Experts of a small language model: a softmax router.
Below are experts of layer 9 (counted from 0) of a mixture-of-experts language model. Rows are named down (a neuron's output weights, with its number) and show model dimensions 0-191. Each number is 128 + 32 x the weight over its row's rms, rounded and kept within 0 to 255.
Before each expert's rows: a language model's description of what the expert responds to. This comes from a sample of Wikipedia text that the model never trained on.

# expert 2
What it handles: Mid-word subword pieces
down0 [201 163 108 155 135 178 162 110 162 163 118 102  90 117 102 167 111 102 123 157 157 130 159 140 118 149 114  97  88  93 120 127  91  68 115 151 152  75 109 102 159 108 106 134 114 127 123 209 112 124 156  66 122 107 118  76 134 198 130 130  91 106 110  90 118 123 163 137 135  98 100 175 175 153  94 101 163 158 205 117  71 124  92  96 108 108 158 197 115 180 114  93 128 132 137  91  89 159  93 132 134 120 174 112 112 101 139 144 166 114 161  92 111 179 190 117  91  89  89 133  92 105 157 112 133  75 179 134 171 151 151 117  62 159 189 160 133 104  67 173 132 123 119  77 113 154 102 100 114 142 165 112 174 100 144 118  96 152 192  92  99 127 116 136 164 189 114 109 154 146  77  67 164 133 100 141 148 141 117  90  99 116 137  69 131 156 118 150 168 118 185 154]
down1 [128 135  71 102 132 141  88 138  91 172 180 117  77 101 147  93 159 158 118  61 126 130 126 124 137 126 131 116 164 136 106  82 184 179 180 152  66 110 159 115 134  78 106 119 128 108 102  55  93 137 101  71 167  90 113 116  90 115  86 141 152 138 154 135 196 121 141 133 144 125 185 129 158 145 101 242 165 125 169 129  87  98 106 121 156  86 149  97  92  90 143  69  62 100 110 110 144 115 130 152 130 138 131 105 144 128  99 127 150 112 189 161 162 147 106 162 152 154 120 138 166  79 167 184 150 120 135 177 179 146 139 110  91  78 122 151 111  72 108 113 154 185 152 111 117 140 155 125 123 105 215 160  94 133 148 137 133 118  91 171 152 135 109 167  90  95  83 114 104 155 116 155 118 147 151  94  62 124 165 130 179 137 133  90 162 153 140  59 156 155 115 121]
down2 [158 124 125 170 149 160 115 125  78 136 181 115 128 125 141 116 132 174 106 166  78  83 139 178 150  90 104 139 147 183 106 187 123 155 128  99  94 126 202  82 197  99 103  85  88 111 145 125 106  99 115 157 128 117 120  67 136 118 130 159  96 147 101 126 181 121 158 154 123 157 170  85 179 164  88 118 127 144 139 126 147 119 131 170  93 127 150 147 122 218 136 139 165  80 161  46 155 151 128  69 125 154 116  73 110 118 175 146 173 107 155 172 100 127 207 148 117 122  96 151 125 166 112 125 124 116 137  53  86 114 142 156 150  91 118 130 141 181 124  79 179 153 138 135 114 155 112 168 105  95 133  97 127 157 113 165 130 104  90 143 166 121 112 124  99  78 173 159 125  75  98 115  58 127 130  90 185 109 156 103  71 142  99  41 102 117 133 128  88 106 113 152]

# expert 7
What it handles: Word-initial stems
down1 [176 195 123 103 157  96 114 171 153 178 141 146 139 117 158 130  73 104 115 148 112 180 146 179 134  76 127 107 116  97 124 137 152 204 141 154 103  68 135 138  72 113  94 101 183  95  86 186 144 139  70 101 179 150 140 116 113 131 101 108 176 114  57 109 120 155  84 124 130 155 156 113 133 116 156  96 104 142 141 122 153 138 141 120 148 116 101 147 120 122 126 150  88 163 136 132 103 134  93 126 169 113 125 128 150 151 182 156  61 129  85 168 194 105  74  83 149 113 169 135  94  38 150 127 139 122 122 118 104 143 119 162 127 126  95  68 128 111 177 109 174 137 108  91 105 185  87 125  48 126 165 154 168  97 131 115 126 111  63 123 122 150 137 130 118 115 118  94 125 139  94 160  91 128  92 130 112  94 104 143 213 118 180 145  49 157 173 142 162 125 199 107]
down2 [144 132 124 128 173 135  82 106 109 168 145 132 156  91 130 191 154 119 177 187  54 151 136  96 167 116  65 119 115  70 139 165 151 176  84 167  77 182 144 126  94 133  73 125 127 114 105 152  99 143 112 107 116 146 206 110 134  49  89 127 120 193 166 166 116 127  88 115 145  87  64  84 191 134 114 147 164 158 102  33 182  95  95  90 130 117 145 181 123 132  91 111 120 111  76 146 104 121  96 114  89 137 140 112 130 123 123 164 124 115 121  99 178 120 116 100 126 144 112 121 147 122 161 149 177 153 156 159 151 128 168 181 114  76 120 133 137 142 133 124 116 177 152 181 148 113 155  99  84 126 142 114 113 133 180 159  98  87 103 156 131 154 138 125 184 140 189 188 106  91  90 134 149 118 126 125 104 124 144 143  96  77  69  63 168 147  96 134 123 128 164 104]
down3 [144  96 157 189 141 188 173 159  64 145 171 159 100 163 117 161 137 149 141 118 155 200  69  84 115 167 142 147 162  96 147  96 139 148  90  89 102 101 163 152  93 177 101 173 113 162 141 154  59  99 100 112 150 114 148 156 140 153 134 113 105 100 164 128  95 139  99 143 126 116  89 173 158 157 105 117 133  91 110  80 124 172  63 122 134 104  76 158 133  96 119 187 148 123 119 126 158 131 112 112 122 184 177 191 101 143 122  78  88  81 144  91  87 113  90 105 183 124 132 101  77 169  85 198 136  92  57 140 147 139 121 137 135 182 130 114 120  68 106 203 204 173 125 119 137 145 168 113 158 111 104 151 162 139 137 148 111 130 108 114 120 108  65 157  99 168 104 110 143 168 159 125  78 108 155 114 125  92 109  91 139 126 148 146 166 132 104 156  91 130 109  73]

# expert 10
What it handles: Table pipes and proper names
down3 [123 113 122 117 123 175 157 118 143  48 182 117 139 104  59 118 133 119  96 135 152 166  90 115  89 147 126  95 116 159 126 124 116 152 155 118  87 121 127 107 123 148  69 117 138 190 106  88 136  73 190  87 149  82 144 120 166 130 152 128 164  37 178 143 101 136 137 146 190 170 129 153 152 123  87 160 121 127 129 138 118 103 112 112 142 167 102  77 125  51 146 136 126 165 141 139 116 123 163 115 158 192 106 151  88 129 140 169 164 101 163  97 133  92 130 125 147 175  62 150  74  93  90 177 159 150 105  98 171 168 143  76 126  92  98 154  89  82 168 147 153 182 165  74  92 112 123 138  74 104 141 133 154  86 153 129 170 140 102 111 120 138 137 145 101 172  96 179 128 147 114 119 127  88 128 113 126  28  72 176 169 120 123  82 128 185 141 170 137 147 129  95]
down4 [106  98 148 153 135  86 124 148 151 127 118 177  83 144 117 110 132 142  95 114 153 112 145 111 163 133 112 139 154 125  87 120  82 188 103 140 139 121 152 137  57 115 127  87 158  77 163 126  98 157  86 127 151 150 105 142  84 182  85  52 130 224 187  54 116 161 169 133 139 118  84 110  65 146 123  86 131  64 154 138 145 123  98 165  88 126 110  89 150 128 180 147 112  73 109 143 147 173 160 178 124 147 131  87 118 117 141 119 134 126  97 154  57  87 176 142 129 124 155 102 145 137 170 123 173 110  92 192  95 129  95  81 108 128 136 182  97 147 131 108 116 126 119  90 142 187 110 124 140 141  91 130 106  73 136 111 119 172 129  79 140 156 165 146  69 162 128 142 141 104  57 148 102 138 102 218 162 131 186 131 161  81 155 153 156 180 154 132 144 177 122 140]
down5 [121  83 165 162 144 152  90 101 108 142 102 119 155 118 125 122  76 177 121 152  99 126 151 126  84 127 128 112 179 150 155 134  89 100  98 128  57 145  71 122 128 116 126 136 145 111 110  74 141 120 144 134 163 147 122 159 134 168  99  81 128 121 112 178  74 184 103 124 130 122 167  66 105 187  99  96 159 110 118 102 166 146  70  93 164 109 141 141 136 114  76  77 124  97 129  76 182 124 165 113 140 169  92 127 103 149 118 193 111 136 108  64  76 128 133 131 123 115 120 115 108 154 149 100 203 146 133 168 117 103 136 151 173 121  59 129  96 108 115 131 133 174 126 132  96 162 164 121 111 112  97 143 117 147 151 192 106 108  70 210 141  51 109 164 147 138 156 173 162 108 150 195 167 130 167  81 148 124  99 155 170  85  93 230 127  82 155 148 163 120 155 123]

# expert 9
What it handles: Months and place names
down0 [ 98 221  75  97 148 117 161 156 109 133  91 196 136 109 117  77  95 132 109 157 159 117 146 151 102 147 121  72 152 158 134 122  98 105 151 158 113 123 135  77 207  95 118 120 156 175 118 186 131  97 102 160 108 110 141 145 112 113 134 118 145 160 107 128 168 174 127  93  98 203 129 131 175 157 153 176 116 103 153 141 108 176 105 114 126 153  95  80 157 127 117 124 108 109 118 114  86 136  87 175 133 155 117 145 138 105  96 132 102 138 190 142 165 183  99 124 124 183  86 174 105  60  99 138 120  88 130 143  92 166 144 128  84 116 114 162 138 136 109 155  75  65  78 145 176  94 157  97 113  90 104 169 142 160 160 175 116  90 180 124 161 141 116  80 125 105 119 101  53 131 179 143 152 109 141 131 130  75  88 143 120 141 134 129 172 109  75  80 119  61 155 207]
down1 [128 137 187 159  76 124 146 100 167 162 205 128 118 144 147  77 118  57 132 132  94 111 101 116 148 135 154 122 151 109 119 154 151 190 106 114 129 119 131 122 144 217  77 146  87 105 152 146  78 149 103 141 152 123 116 138 168 139  73 132 167 141 110 129 137 162 108 126 128 101  79 115 159 115 149 119 163 119 139 183 108 118 122 133 126 138 175 170 118  91 145 130 117 153 106 115 104  88 120 102 154 170 157 146 106 182 183 126 110 125  96  86 138 119 135 122 110  86 246 155 123 159 155  88  44 116  72 150 111 116 165 124 175 126 180 157 134 143 134 123 131  88 146 198 117  68  82 120 151 149 158  80 108 182 146  82 143  62 153 142  66 114 125 159 137 128  92 113 190  72 129 106 112 146 105 168 172 127 162 112 127  98 101  71 115  80 107 119  86 129 101 183]
down2 [195 135  96 144 139 122 122 176 118 102 138  93 129 134  83  90 123 128  89 186 147  96 134 156 119 120 113 165  97  65 140 159 144 126 101 123 111 102  91 150  92 130 109 170 128  96 107 131 135 122 150 100 110  91 135 133  95 100  89  54  97 160 118 129 126 127 112 118 225 104 163 114 167 171 144  95  78 205 111 150 130 152 129 114  82 121  80 102 113 132 159  65 147 147 131 107  54 163 122 155 146 104 128 123  89 109 150 148 158 119 149 152 103 109 169 151 102  64 132 120 124 123 209 126 158 106 165 150 134 103 134 104 101  99 119 156 146  87  72  95 178 154 212 143 164 202  90 182 115 171  78 142 127 132 127 145 175 121 105 128 184 151  87 136 160 122  86 118 157 118 129  96 123 135 142  89  65 120  89 173  50 148 155 128 175 184 177 107 128 153 100 115]